Experts of a small language model.
Experts: 64 experts in each of 16 layers, 32 SwiGLU neurons an expert, 4 picks a token, a sigmoid router, a shared expert of 192 neurons.
Below are experts of layer 11 (counted from 0) of a mixture-of-experts language model. Rows are named router (the router's row for the expert), gate (a neuron's input weights, with its number), up (a neuron's input weights, with its number), down (a neuron's output weights, with its number) and show model dimensions 80-159. Each number is 50 + 12 x the weight over its row's rms, rounded and kept within 0 to 99.
Before each expert's rows: a language model's description of what the expert responds to; "comes before" lists some tokens at least twice as common just after its tokens as in all text. This comes from a sample of Wikipedia text that the model never trained on. Tokens count by the router's weight.

# expert 27
What it handles: Spaces before numbers. Space-ended tokens, table pipes and separators before digits, especially month names in dates such as born 3 July 1988.
comes before: "1", "2", "3", "4", "6", "0"
router:41 70 75 42 60 49 59 44 49 62 63 61 32 51 50 40 57 49 32 38 46 61 26 46 71 62 43 68 43 72 73 68 56 49 46 41 24 26 65 52 53 70 37 47 42 58 57 32 49 46 24 52 47 54 47 47 67 55 47 50 51 67 43 57 39 50 45 30 48 66 49 52 57 52 43 59 83 52 76 69
gate0:41 41 28 53 59 57 41 72 33 51 66 54 51 61 47 56 45 63 58 52 33 44 78 28 42 38 39 47 59 51 56 50 63 49 49 52 43 42 29 56 48 47 61 51 51 33 54 61 63 60 76 49 51 35 67 39 46 53 40 56 65 71 64 55 50 56 45 59 53 51 57 73 52 71 67 51 63 58 46 50
up0:59 36 13 48 42 53 55 40 40 52 39 43 36 49 39 45 38 64 41 47 50 48 71 50 26 59 47 59 49 61 27 50 53 43 31 73 58 37 56 62 45 42 54 53 69 45 28 38 62 62 36 61 40 62 54 75 71 51 55 36 59 37 39 62 36 63 46 66 33 52 31 64 46 66 47 51 41 38 61 55
down0:64 45 78 42 54 54 46 43 49 44 51 50 59 48 58 34 56 54 52 43 49 26 57 57 44 39 50 69 55 42 46 49 57 71 23 60 31 41 73 37 52 51 12 43 31 71 67 52 67 21 50 52 46 51 71 33 55 54 53 28 65 49 53 53 63 55 52 44 33 44 30 73 63 53 55 45 20 65 46 48
gate1:38 40 53 62 41 51 42 47 48 63 57 54 59 49 64 62 51 28 67 33 51 53 54 72 38 47 71 49 46 67 48 50 55 52 53 29 49 46 41 50 53 38 60 64 73 33 61 48 35 18 50 51 60 47 58 38 50 38 37 54 50 71 52 64 12 34 66 56 48 75 63 69 47 70 30 48 27 41 41 51
up1:62 55 27 41 51 55 35 55 41 43 42 42 63 51 50 27 64 62 38 49 53 25 57 36 42 16 33 37 64 31 50 52 56 43 37 28 49 65 49 54 74 40 27 38 41 79 52 39 50 71 54 46 36 67 60 68 34 52 53 69 56 35 55 24 49 43 49 52 64 34 42 51 31 36 55 40 65 63 44 42
down1:49 46 46 32 38 54 46 35 72 55 70 60 39 46 47 50 39 45 58 53 44 45 45 46 52 25 56 34 51 63 57 35 56 48 63 45 52 51 61 70 56 66 64 57 57 49 66 65 44 53 48 28 53 46 30 59 63 48 44 60 52 58 50 49 38 52 42 41 51 52 48 49 59 39 49 69 69 40 53 41
gate2:57 67 82 67 32 44 57 35 58 56 53 66 44 66 46 51 50 26 33 40 58 47 24 60 43 46 38 44 30 45 43 73 50 43 33 43 46 43 53 72 52 65 54 39 49 50 68 59 65 53 38 77 47 48 54 56 58 57 64 47 51 79 45 41 44 48 56 47 56 32 35 54 64 38 35 31 60 58 61 43
up2:59 53 68 40 45 52 63 61 67 52 60 69 43 69 50 53 52 44 46 51 64 41 37 64 34 47 71 37 46 52 27 45 58 43 16 30 46 49 58 59 54 76 46 58 67 38 41 57 63 50 48 48 45 47 55 60 38 48 66 61 62 49 51 61 61 53 73 48 42 46 48 67 70 66 38 35 56 81 40 46
down2:36 65 58 41 60 49 51 60 39 69 39 35 31 43 63 53 76 72 36 54 44 66 47 55 75 54 47 62 63 55 29 36 51 57 58 53 48 37 48 55 40 54 42 50 48 45 38 47 23 49 51 36 69 49 07 47 46 40 43 53 42 33 50 38 44 45 43 52 50 60 61 40 39 62 61 61 63 22 49 59
gate3:47 42 62 42 47 65 55 42 24 33 54 56 80 29 48 33 46 52 64 38 67 63 63 43 50 63 48 62 58 66 38 36 55 56 50 45 58 59 43 45 35 38 50 48 64 55 45 65 31 52 47 46 47 56 39 34 42 44 35 45 57 59 45 43 53 59 67 40 56 57 73 45 48 58 55 46 38 38 35 66
up3:48 52 55 37 45 38 33 56 61 46 38 45 54 51 45 57 57 81 57 60 57 45 64 34 34 58 50 46 38 25 42 48 48 36 65 64 51 50 42 44 43 35 59 73 45 48 44 40 68 52 62 46 40 43 27 62 37 51 59 70 53 55 45 33 39 59 44 71 48 45 69 43 23 44 55 46 59 50 46 52
down3:50 37 35 44 44 61 59 57 80 48 46 47 55 60 65 58 65 50 65 64 56 84 47 51 78 49 56 57 60 34 41 42 21 65 57 55 64 38 42 62 39 63 53 61 72 43 25 48 48 36 55 55 58 47 58 55 52 59 48 45 48 73 40 43 54 52 42 64 46 54 48 36 38 46 41 39 46 50 36 50
gate4:53 46 78 58 43 47 71 39 59 43 49 55 47 62 51 52 57 63 62 46 55 47 37 41 52 69 34 67 56 66 51 59 59 25 50 59 42 48 40 67 54 61 49 53 52 48 55 29 81 43 30 48 44 53 26 35 54 47 41 33 44 52 46 36 45 44 45 53 40 43 60 53 51 57 42 49 66 61 49 77
up4:52 53 56 53 49 45 31 44 45 14 26 64 50 50 62 45 48 37 40 51 70 57 41 61 53 58 29 55 38 56 35 59 66 48 42 52 37 69 28 57 59 58 55 39 27 41 49 42 49 39 30 45 54 65 51 54 57 51 59 55 56 46 59 44 47 57 58 52 49 55 44 45 50 47 46 49 36 33 51 52
down4:49 50 38 66 51 66 71 55 50 45 54 60 40 62 44 76 49 39 33 47 46 41 56 48 43 48 42 51 48 65 47 52 36 40 69 36 68 72 54 28 81 66 59 53 41 37 46 56 74 42 53 59 47 38 41 60 70 52 48 66 49 45 48 61 66 54 35 64 40 54 30 51 37 57 56 57 52 42 62 42
gate5:52 64 72 42 54 76 57 42 57 70 68 51 55 64 47 32 47 25 45 39 55 48 36 37 62 65 73 21 55 58 63 33 54 57 35 47 49 52 53 49 56 52 57 57 34 56 59 49 54 51 62 55 45 31 59 35 94 48 50 57 41 51 48 64 43 56 59 48 59 47 47 60 59 67 66 40 48 48 48 39
up5:48 54 41 62 53 22 41 42 27 66 59 50 57 56 52 67 57 62 62 50 58 40 47 45 44 33 21 11 46 46 25 56 61 44 66 63 55 61 65 50 54 49 44 44 57 32 54 46 63 44 76 53 45 43 63 54 59 48 42 60 50 37 50 56 36 57 67 32 52 48 54 61 53 35 42 62 59 51 49 43
down5:55 60 62 43 29 61 44 43 60 67 64 35 42 60 68 59 57 61 75 37 41 72 69 50 42 49 32 44 60 61 46 48 60 42 60 56 62 33 43 36 41 46 50 42 32 03 45 40 70 51 36 27 43 34 38 36 38 57 21 38 55 34 54 55 33 60 69 35 48 58 48 33 31 39 48 51 44 24 41 52
gate6:40 41 59 44 51 57 58 44 57 46 61 64 65 41 60 37 23 28 52 40 49 50 39 53 47 55 54 63 45 50 63 52 56 47 31 46 40 56 34 27 48 35 52 48 43 67 43 43 59 29 85 36 56 50 73 47 70 49 36 39 56 47 55 49 40 33 37 66 49 50 55 47 49 51 36 49 60 41 32 36
up6:55 75 36 51 69 39 18 26 61 62 50 46 41 52 42 43 58 78 44 61 24 63 38 43 73 49 60 58 46 57 51 41 50 32 63 30 65 28 52 42 42 54 42 41 41 64 40 54 73 55 34 38 24 42 33 34 48 55 55 41 37 35 35 62 30 60 31 36 40 40 61 46 35 50 58 59 49 35 71 52
down6:73 49 53 48 56 39 79 58 38 50 39 55 53 50 60 43 44 69 52 54 66 50 39 25 36 50 60 61 44 45 42 36 82 48 44 57 43 53 58 41 36 51 56 50 51 54 64 50 63 51 48 62 44 57 43 52 48 42 60 89 63 59 54 44 62 52 59 39 66 50 33 69 50 51 53 47 62 53 35 27
gate7:61 46 46 46 57 58 56 27 54 34 65 56 63 63 75 55 38 40 44 40 62 57 70 54 53 38 65 54 54 71 54 40 65 47 44 60 39 54 43 60 46 40 45 51 47 43 62 43 43 48 46 55 60 69 41 49 50 32 45 46 46 52 64 57 67 42 49 38 68 49 42 55 71 52 60 42 60 54 41 65
up7:42 26 52 53 34 39 50 58 41 48 62 69 62 36 65 60 38 48 49 46 41 50 48 52 33 49 70 32 52 51 37 39 38 48 44 42 33 39 36 36 52 56 49 59 52 22 49 47 46 49 54 49 60 36 55 50 34 40 36 61 54 46 60 50 53 37 75 69 58 68 64 67 76 50 44 41 46 62 37 63
down7:59 26 78 41 54 56 71 51 62 52 51 51 39 43 42 37 54 58 49 42 58 62 32 69 41 50 54 67 61 44 28 52 56 55 44 54 68 40 63 57 48 57 47 74 45 59 59 57 55 52 49 56 59 28 47 46 53 62 48 49 30 68 42 57 65 69 52 44 60 38 60 54 46 40 68 37 53 40 37 48
gate8:57 34 47 67 62 47 65 33 34 43 56 62 66 53 50 67 36 46 42 31 62 40 58 65 47 40 54 56 55 80 64 42 44 44 46 52 42 50 54 39 44 48 34 52 33 68 62 34 59 35 36 66 52 66 49 45 47 46 45 42 55 49 55 32 40 46 41 73 61 47 55 56 64 46 40 33 55 50 51 53
up8:46 39 46 64 51 55 35 59 39 58 47 62 41 54 59 75 33 37 64 39 53 35 24 49 28 55 64 38 50 57 60 56 28 44 66 42 35 60 43 53 66 45 78 58 62 42 42 41 37 42 68 44 58 65 61 53 48 34 42 54 58 61 67 31 66 58 58 64 69 58 46 62 66 49 55 31 29 57 42 54
down8:43 31 51 74 36 65 47 51 52 44 38 48 52 44 51 55 59 55 64 55 27 37 49 38 65 54 61 54 57 37 34 64 45 44 44 28 77 43 57 32 35 47 60 53 51 45 67 47 48 35 48 33 67 65 57 22 43 43 49 73 53 47 62 51 46 49 11 46 30 58 60 62 34 71 74 62 58 34 46 44
gate9:54 75 65 30 74 73 53 46 39 46 80 39 64 30 52 50 40 37 59 38 48 62 46 22 70 58 57 60 33 42 47 36 70 55 50 35 53 52 51 52 69 59 57 48 52 85 73 56 40 56 44 47 58 64 35 50 67 67 46 66 34 47 57 53 37 58 46 51 34 48 42 53 44 66 57 55 65 42 51 49
up9:53 54 44 84 43 61 56 28 57 65 64 56 40 61 51 59 60 50 44 55 50 55 29 46 47 34 63 39 47 55 49 50 64 50 42 34 47 59 48 64 41 55 42 51 54 72 58 53 40 46 54 54 41 54 43 48 40 51 45 66 37 61 47 37 54 46 53 60 31 58 53 57 57 68 74 55 56 60 52 74
down9:44 57 48 45 32 72 44 51 64 61 35 50 36 49 40 74 43 61 49 39 25 54 48 44 40 48 52 41 55 40 47 36 39 58 36 61 47 62 67 47 44 58 34 60 54 53 50 35 65 25 50 35 53 50 41 45 36 75 27 33 45 50 68 53 47 52 32 33 57 53 21 61 72 56 61 43 37 46 42 52
gate10:39 61 48 27 62 55 53 45 34 71 53 35 60 53 59 43 46 30 64 57 54 47 40 41 67 18 65 53 35 51 52 57 50 58 67 34 43 59 63 58 58 47 53 50 26 29 58 59 53 45 75 53 44 48 49 46 39 47 57 55 53 59 52 65 61 26 49 46 57 58 79 48 41 38 56 46 35 65 38 55
up10:43 55 48 39 51 61 55 45 26 36 43 37 52 44 48 49 41 62 38 45 50 47 40 45 64 46 49 66 24 51 58 71 75 49 66 68 44 41 58 60 44 42 59 42 61 66 51 58 60 71 43 35 48 57 38 41 48 59 56 34 39 40 51 52 36 52 37 53 32 44 79 45 44 45 59 51 59 51 51 50
down10:59 47 46 56 42 74 62 34 55 26 36 53 30 58 49 63 69 63 54 56 51 36 51 63 41 48 39 46 39 58 60 50 42 69 41 60 42 49 40 40 40 70 66 69 24 50 43 37 65 46 47 33 54 33 56 60 33 45 72 35 35 60 54 52 64 43 52 22 56 39 52 42 46 23 45 39 38 49 39 49
gate11:30 43 61 51 40 47 51 48 53 60 37 60 63 33 56 53 61 62 81 43 43 49 60 67 25 55 48 67 61 51 50 56 31 45 57 60 42 30 52 66 63 38 54 56 39 50 60 52 50 35 43 49 48 68 38 32 47 56 33 42 49 51 55 20 49 50 58 54 56 53 50 56 48 63 70 35 45 39 43 73
up11:27 62 49 45 63 53 46 52 52 48 42 58 41 42 46 54 50 56 36 45 47 32 37 69 45 51 24 50 31 46 63 55 25 38 45 50 40 49 39 45 45 49 49 37 55 72 50 53 73 25 43 56 64 59 69 59 40 59 41 47 62 50 51 58 57 54 35 46 54 44 38 46 46 41 38 52 36 45 62 45
down11:55 53 45 59 44 67 66 49 51 36 49 61 34 61 53 62 77 52 22 36 53 55 66 50 58 38 39 57 55 62 47 36 43 60 64 32 71 50 21 63 55 65 56 58 42 61 49 50 69 63 49 67 43 55 42 66 46 48 59 41 50 57 40 52 60 45 46 67 60 43 39 81 57 52 49 56 49 60 72 36
gate12:34 58 29 55 41 55 62 61 60 70 51 51 45 36 52 41 67 60 49 43 40 46 34 62 37 69 52 53 65 52 46 56 50 70 23 51 41 36 48 55 41 54 34 52 50 69 45 45 50 41 40 31 47 28 30 43 51 50 55 38 39 48 56 58 58 50 52 44 40 58 43 51 51 40 46 68 61 32 52 74
up12:43 47 53 37 56 63 22 60 61 50 58 53 43 31 49 57 61 58 38 46 47 47 61 70 39 39 57 39 41 65 52 44 69 63 56 57 48 17 61 42 65 71 58 45 61 40 48 66 40 60 26 64 44 34 53 59 47 65 48 45 58 29 56 35 52 54 67 34 57 46 45 45 68 70 55 45 60 59 49 49
down12:48 50 50 57 53 72 61 49 73 40 37 69 40 31 52 53 47 68 41 38 49 54 37 48 73 57 47 52 57 55 53 70 38 45 62 57 60 55 59 42 54 36 65 42 65 67 45 33 43 43 41 55 98 39 31 60 43 61 35 50 50 59 74 33 67 75 62 71 38 41 67 56 52 47 33 48 47 53 38 32
gate13:32 56 42 65 60 74 56 61 62 57 53 61 37 41 53 49 52 47 50 37 54 52 50 64 45 55 50 31 66 53 36 59 37 52 48 37 44 54 50 69 60 43 71 60 59 49 57 43 37 62 50 48 62 58 42 65 56 57 59 61 57 55 56 63 54 48 69 53 46 58 48 50 73 65 79 46 26 52 47 68
up13:38 76 71 38 23 39 41 60 65 51 48 58 45 50 42 39 57 27 54 48 45 49 44 53 29 51 46 57 41 49 52 48 38 27 49 74 37 68 43 25 51 52 47 35 32 40 65 43 66 40 53 66 50 44 68 53 64 55 49 34 42 61 50 60 44 57 43 41 55 55 53 51 44 06 59 50 27 30 76 58
down13:48 66 46 65 53 67 57 47 63 44 48 66 68 27 55 51 54 49 50 33 73 72 45 40 49 38 44 51 59 41 48 50 52 33 42 44 54 51 09 54 30 55 54 39 40 44 62 59 34 48 69 53 77 51 55 52 29 53 39 61 62 49 65 39 64 37 63 63 61 45 33 50 35 80 72 37 50 54 12 45
gate14:44 59 32 46 59 57 69 68 54 40 46 42 41 36 53 74 32 64 53 37 72 44 56 45 56 46 66 45 67 62 69 37 56 58 69 47 44 28 57 74 55 54 65 71 77 43 50 56 41 61 51 53 55 43 38 66 46 54 39 55 52 47 50 56 44 53 59 61 59 65 41 58 42 53 55 40 45 43 54 45
up14:56 58 65 47 50 50 63 70 37 38 50 53 35 75 37 47 41 23 28 47 46 55 54 52 37 40 50 58 33 66 37 66 55 57 63 46 48 51 63 60 37 57 65 45 36 61 36 45 20 50 49 70 50 54 39 35 57 61 54 76 49 55 51 60 48 51 69 43 42 58 64 57 59 42 66 58 74 45 56 76
down14:59 32 61 52 59 49 45 70 49 41 57 59 35 46 54 58 57 23 27 41 45 44 71 44 56 53 24 39 58 35 56 65 65 43 35 42 31 44 56 57 64 43 34 60 43 26 47 34 55 64 63 90 53 51 56 71 31 51 27 47 52 39 67 27 74 49 54 50 43 56 39 53 33 48 62 45 53 71 54 38
gate15:58 55 66 46 64 34 43 30 31 37 36 55 46 52 60 44 43 69 54 58 62 41 60 41 33 48 52 40 35 70 50 48 59 22 35 47 47 53 38 52 44 37 28 67 49 45 40 29 50 48 37 45 61 55 33 70 57 36 42 48 64 63 59 49 62 49 42 53 60 60 57 68 44 52 45 55 73 39 51 47
up15:35 42 50 61 61 42 58 63 69 53 39 57 29 45 57 54 67 58 63 44 49 32 71 58 57 33 38 29 32 41 39 57 51 45 62 39 56 72 53 45 52 65 45 42 32 34 53 49 60 63 28 59 24 50 29 55 46 58 51 57 49 63 41 70 67 30 50 51 56 31 41 52 48 19 56 49 62 67 61 43
down15:43 53 66 60 42 39 20 47 37 31 54 32 62 40 53 49 46 59 60 62 54 68 61 41 53 76 48 53 59 43 54 59 50 50 79 61 33 27 31 63 34 45 73 41 36 42 59 53 67 58 63 52 48 64 70 47 54 58 38 44 40 29 52 43 31 56 53 19 52 38 35 33 53 38 40 58 56 53 67 58
gate16:53 41 46 51 55 53 52 65 28 56 47 24 52 39 58 46 41 47 43 47 32 64 69 58 52 28 53 45 59 55 45 56 66 58 52 67 56 44 55 39 48 26 60 65 50 63 58 48 25 38 80 55 62 54 41 56 41 31 46 49 72 42 63 40 44 81 53 47 64 59 57 47 55 52 54 52 34 49 25 59
up16:64 42 43 34 68 55 32 65 35 42 58 58 52 49 63 64 48 73 45 48 42 52 58 48 55 30 64 31 53 58 49 30 61 41 57 61 55 52 48 56 48 56 47 51 53 63 38 38 44 61 42 57 64 53 56 52 54 48 44 67 54 45 56 43 76 55 44 83 53 53 67 52 63 30 44 47 51 54 30 59
down16:45 56 56 49 54 55 56 55 72 63 43 48 49 58 33 61 53 37 68 45 47 65 40 42 65 54 59 60 45 40 61 37 66 73 57 52 30 29 35 35 64 44 38 29 45 50 49 63 43 43 48 43 47 48 50 47 60 43 60 52 41 52 17 41 34 46 52 40 32 47 50 47 55 66 45 54 56 35 62 44
gate17:51 51 63 45 28 39 50 37 56 40 38 52 64 52 52 60 29 46 50 54 67 35 65 78 24 55 57 53 38 31 62 43 57 43 42 60 32 60 57 33 64 67 54 55 48 47 69 40 40 69 56 34 55 54 62 62 67 52 48 47 59 57 41 45 40 26 60 68 66 52 47 54 60 32 44 47 66 69 55 58
up17:38 19 33 45 22 56 57 33 72 74 35 51 57 60 50 48 40 88 51 45 51 55 63 79 62 41 31 54 47 67 73 43 43 60 43 63 49 46 63 66 44 76 43 48 43 56 56 34 82 40 55 45 58 55 69 37 36 43 45 46 57 40 53 45 37 38 46 64 39 42 58 46 54 36 55 44 45 58 31 52
down17:42 61 66 52 38 63 39 46 54 58 50 55 46 37 45 64 69 65 35 60 57 52 62 22 63 52 46 41 42 51 61 65 57 45 53 46 26 22 48 28 69 56 63 66 42 56 49 45 36 50 72 56 43 54 58 54 73 35 51 61 27 59 47 54 47 65 58 51 30 28 62 56 48 50 44 53 52 73 57 26
gate18:57 37 71 54 54 56 29 48 50 25 58 50 52 45 60 51 45 62 30 31 57 26 28 34 57 42 49 37 54 72 55 29 51 64 53 67 48 61 34 77 61 48 30 48 47 33 57 52 33 57 32 70 57 53 42 39 57 47 44 43 66 60 74 58 35 58 73 45 66 49 55 46 42 43 50 40 64 64 51 67
up18:42 52 70 46 37 67 59 49 34 72 52 53 44 41 53 62 48 31 55 56 50 34 56 63 41 30 50 31 33 68 30 69 30 33 67 50 49 38 48 23 65 49 46 58 53 61 53 33 68 42 59 59 51 52 61 52 41 51 39 52 37 40 46 22 62 53 45 71 66 49 50 58 55 72 40 55 39 66 46 46
down18:55 52 52 40 67 47 49 51 36 59 42 48 39 61 34 66 59 62 47 60 37 48 53 66 44 46 72 43 50 45 58 31 46 20 49 37 68 45 52 36 54 56 64 47 28 70 51 52 37 56 57 43 46 32 53 67 50 55 50 27 47 61 39 30 51 39 46 49 46 53 31 62 61 57 63 58 54 58 53 53
gate19:63 39 43 66 32 28 48 51 57 41 58 61 64 63 58 37 21 41 48 39 61 40 43 65 37 38 41 56 45 41 63 38 52 64 26 51 40 57 50 57 58 50 61 57 64 58 46 42 07 57 50 48 62 44 57 37 54 44 37 45 48 48 57 60 72 49 41 54 58 71 47 73 37 49 63 42 42 40 49 48
up19:35 47 33 40 47 41 60 43 69 72 24 51 58 44 49 45 54 46 45 44 74 71 59 51 53 64 33 47 53 45 34 58 63 45 66 57 50 38 48 47 53 53 64 49 81 73 42 57 74 38 59 42 53 39 49 38 42 52 54 55 52 48 47 56 28 61 48 60 41 44 31 49 50 57 50 48 27 30 56 37
down19:61 57 60 40 64 53 66 70 48 40 49 52 47 66 44 33 42 53 45 50 51 39 61 36 28 20 46 45 52 46 45 55 52 61 54 26 77 89 70 42 60 58 56 52 68 47 50 79 42 48 55 61 42 52 47 63 50 66 62 78 47 51 49 61 72 60 59 58 49 31 59 58 48 55 60 53 57 62 56 55
gate20:60 35 40 60 41 53 67 41 45 36 55 49 60 31 78 40 51 38 38 52 65 34 63 46 59 40 47 37 63 59 75 47 67 38 67 33 45 59 48 48 82 42 55 60 67 45 76 38 41 31 51 41 45 46 71 33 55 47 26 59 59 47 60 47 57 47 55 67 66 57 39 63 58 42 65 37 42 56 52 49
up20:53 43 60 46 61 54 33 42 62 27 58 55 69 55 51 71 43 64 49 42 55 49 46 56 61 39 47 39 41 44 65 51 40 47 40 63 51 36 45 44 50 72 41 53 37 62 76 46 73 55 43 65 54 64 61 60 59 58 40 42 46 53 64 23 38 61 35 52 49 42 25 61 59 39 57 42 53 56 35 43
down20:75 33 60 54 22 41 45 52 45 57 78 51 48 39 42 45 57 54 56 50 58 80 53 69 64 75 47 63 45 45 30 62 40 66 57 54 29 41 29 36 67 51 72 43 38 38 51 50 40 57 34 49 57 44 45 54 53 55 67 26 56 48 53 47 51 60 55 43 47 53 59 51 66 24 34 59 50 40 55 40
gate21:30 37 59 51 46 49 46 66 37 62 64 62 60 51 56 68 40 62 62 46 61 53 45 54 35 64 52 65 45 74 53 37 41 67 56 44 48 67 26 59 47 42 58 49 30 49 58 45 44 30 37 21 62 63 60 41 48 41 39 47 46 49 54 57 46 37 43 44 41 45 71 50 41 38 40 52 29 33 32 58
up21:37 52 28 55 53 73 56 53 57 53 44 51 39 33 44 44 58 56 48 38 54 62 48 48 58 61 31 55 26 64 50 64 56 47 50 56 44 25 47 66 64 43 61 60 40 47 42 45 66 36 33 45 44 72 27 45 51 48 57 52 47 43 61 67 43 58 48 38 39 51 44 60 31 75 45 44 44 56 45 51
down21:58 50 58 39 60 51 70 53 26 55 53 38 34 72 57 38 69 36 53 35 57 53 61 53 35 33 67 46 60 52 52 53 40 36 43 65 47 46 60 40 56 78 30 46 22 71 54 48 35 39 54 76 19 38 64 52 57 65 47 26 66 56 50 65 69 54 48 29 25 32 77 38 57 37 30 70 67 72 60 72
gate22:74 49 62 49 79 65 80 43 62 37 76 55 66 65 54 64 52 25 51 28 47 44 58 35 44 41 67 38 39 56 39 46 59 57 47 34 37 35 55 79 48 72 60 43 66 55 23 63 63 69 32 34 31 70 52 51 59 56 47 61 53 51 59 53 46 42 59 55 67 40 62 49 71 52 68 55 58 68 63 63
up22:37 50 51 34 17 39 47 48 40 60 48 42 49 31 53 47 53 39 85 54 48 41 53 40 35 29 50 69 63 45 59 70 37 50 69 28 47 43 36 68 53 64 67 62 58 46 60 64 43 44 56 63 70 51 32 71 39 42 46 59 52 59 56 23 51 54 59 65 36 48 37 68 39 53 58 41 60 55 42 62
down22:38 75 45 53 35 53 60 58 63 45 34 41 40 49 52 30 45 66 62 56 42 31 54 53 76 33 65 45 31 36 79 40 45 49 52 49 51 49 58 71 48 47 67 52 39 36 34 44 64 43 49 55 51 39 50 59 27 49 32 62 55 39 57 63 60 56 31 63 50 65 66 69 38 55 39 43 59 55 82 48
gate23:48 49 47 54 33 52 29 55 36 52 47 58 47 50 48 41 30 52 42 50 33 51 41 48 49 59 65 44 63 64 43 44 50 46 57 43 45 52 47 01 59 39 42 53 60 39 59 52 39 49 57 38 63 35 53 24 60 37 56 59 51 56 51 55 48 43 49 46 52 57 56 54 57 57 70 36 59 38 42 45
up23:81 61 56 41 46 60 29 48 40 42 43 53 57 55 54 39 76 26 49 61 58 54 38 33 50 36 43 73 67 43 70 50 41 31 46 68 52 58 48 55 40 47 52 61 54 71 51 48 57 47 51 67 54 56 55 66 43 53 44 56 62 21 43 38 44 63 48 49 49 40 43 53 33 68 41 43 63 55 53 50
down23:56 54 46 56 72 57 66 43 51 48 47 56 39 60 44 51 63 61 58 33 53 73 50 47 21 33 37 44 45 67 57 24 40 58 58 51 38 56 73 42 43 48 49 36 60 36 47 53 38 42 55 40 64 46 39 24 50 67 67 55 50 65 39 85 57 12 55 40 55 57 71 52 44 48 25 64 71 41 60 54
gate24:28 59 58 46 58 49 50 45 42 41 61 52 57 33 67 64 52 73 37 53 56 43 62 28 60 31 49 46 37 50 26 47 36 32 63 65 40 54 49 48 66 53 56 56 51 33 65 53 28 61 41 40 57 56 43 48 35 43 45 42 46 63 48 30 80 56 35 42 61 42 45 51 66 62 56 44 56 53 54 59
up24:52 25 25 53 32 49 32 46 33 44 62 51 60 48 63 80 37 60 60 42 42 44 41 56 52 47 54 26 58 75 59 52 47 51 34 60 50 54 35 50 67 59 42 54 50 33 57 50 56 29 51 64 43 53 68 74 39 28 23 57 60 45 67 35 52 24 60 46 49 54 43 61 60 53 21 37 37 62 29 42
down24:41 73 63 42 43 64 47 50 63 64 69 65 39 72 55 40 68 56 65 59 68 79 34 41 37 48 69 36 59 56 41 55 61 25 56 32 68 38 42 77 51 23 51 53 65 43 63 57 53 45 48 60 48 36 63 47 59 35 39 42 53 41 41 47 41 39 82 39 33 59 41 64 47 34 20 58 57 35 73 49
gate25:42 54 54 59 70 65 62 55 42 66 65 45 44 73 53 41 47 71 72 54 32 44 35 34 63 58 43 46 46 52 32 54 50 41 54 39 48 41 66 70 36 40 52 52 39 25 61 55 52 34 63 46 22 60 35 67 72 51 44 60 46 59 56 62 54 34 48 44 42 64 44 55 37 45 51 57 61 56 54 61
up25:51 53 45 70 49 42 42 54 49 60 63 41 48 39 48 42 46 33 38 57 48 44 50 39 54 53 63 31 58 87 53 37 39 17 74 42 47 35 62 53 67 40 56 49 47 63 46 27 60 49 53 49 56 58 49 67 38 46 56 36 50 53 42 44 61 67 42 49 44 54 58 50 59 54 52 47 49 45 46 40
down25:46 57 67 45 41 81 38 52 51 47 66 68 43 38 48 36 52 39 40 50 42 59 37 25 45 56 51 68 54 29 24 29 28 43 54 69 63 45 67 47 72 64 43 29 55 77 61 54 46 62 33 50 21 67 55 57 46 57 39 55 51 45 53 59 60 64 71 45 62 43 66 61 59 46 60 45 64 56 66 78
gate26:58 29 61 37 50 56 71 44 61 54 60 67 44 48 56 60 49 66 65 26 50 45 59 44 36 57 53 38 41 42 39 41 37 60 57 41 44 39 37 61 60 52 75 56 69 56 47 43 44 59 59 69 47 55 29 79 48 50 48 46 69 57 61 40 60 52 54 47 42 58 51 54 68 58 79 45 54 72 58 44
up26:74 48 62 49 25 30 62 44 56 36 67 68 53 56 57 36 63 66 56 52 39 73 51 18 60 46 47 36 50 60 63 50 54 46 41 66 52 50 52 81 54 71 58 50 37 48 68 41 45 48 30 42 50 40 61 68 34 48 56 31 40 75 53 48 48 46 54 49 62 66 49 47 31 32 58 44 66 70 52 58
down26:57 45 70 62 32 42 61 69 41 58 50 47 35 48 46 55 32 55 31 41 38 66 36 53 53 61 56 40 76 22 58 51 48 45 37 61 10 37 41 44 54 71 60 39 50 57 67 42 54 55 15 43 56 46 59 36 54 46 45 58 45 58 64 43 59 56 65 37 42 68 52 61 47 62 36 32 66 65 65 54
gate27:64 43 71 49 44 45 71 43 51 40 52 42 60 72 60 58 58 43 45 49 60 44 44 52 56 52 63 48 24 59 60 57 32 65 33 58 52 56 41 61 37 60 41 50 49 37 50 53 24 55 42 48 53 45 52 44 58 50 44 45 44 61 54 52 49 24 61 57 72 70 60 45 36 44 50 51 47 37 57 61
up27:22 36 57 58 66 29 64 59 41 77 45 41 46 50 52 64 46 60 69 46 60 65 35 35 40 69 57 65 28 58 40 55 39 53 51 60 46 44 60 55 38 66 65 58 65 34 49 65 48 51 62 41 52 38 47 37 40 72 58 48 44 59 46 82 42 48 47 57 50 54 60 49 48 45 59 46 58 75 48 50
down27:41 61 37 62 58 21 48 70 53 56 63 34 51 59 63 54 74 49 46 45 70 42 58 46 66 59 51 47 76 35 58 56 42 52 17 65 46 55 54 72 30 67 52 38 49 46 44 58 36 50 49 29 55 40 64 43 58 60 62 56 59 55 31 55 51 56 50 70 61 48 86 35 45 52 47 61 28 51 81 44
gate28:20 72 58 52 65 60 37 63 35 60 82 46 57 45 50 38 59 45 65 42 40 51 45 38 75 58 50 54 45 65 48 57 57 34 66 28 55 33 52 31 71 33 55 55 50 64 68 39 51 39 45 62 60 49 65 44 69 69 41 57 68 54 62 41 41 70 49 43 50 63 66 48 49 58 39 52 41 36 44 52
up28:68 49 24 65 28 46 54 30 53 55 24 48 62 52 46 68 42 65 53 56 42 47 54 39 43 37 47 46 67 30 64 39 25 70 48 53 53 50 55 54 58 44 62 56 46 33 43 55 32 55 63 59 62 52 23 58 39 52 41 59 53 41 51 27 58 54 52 66 58 68 40 50 56 42 55 35 46 53 39 60
down28:42 70 64 42 52 39 53 64 39 49 41 54 40 72 40 42 39 51 47 49 61 42 66 49 61 55 21 31 47 51 56 36 60 34 28 56 71 53 48 38 30 57 44 49 38 46 51 46 58 52 45 73 46 47 52 24 43 56 44 44 30 26 67 44 52 49 44 60 54 76 64 56 41 33 46 41 81 85 59 35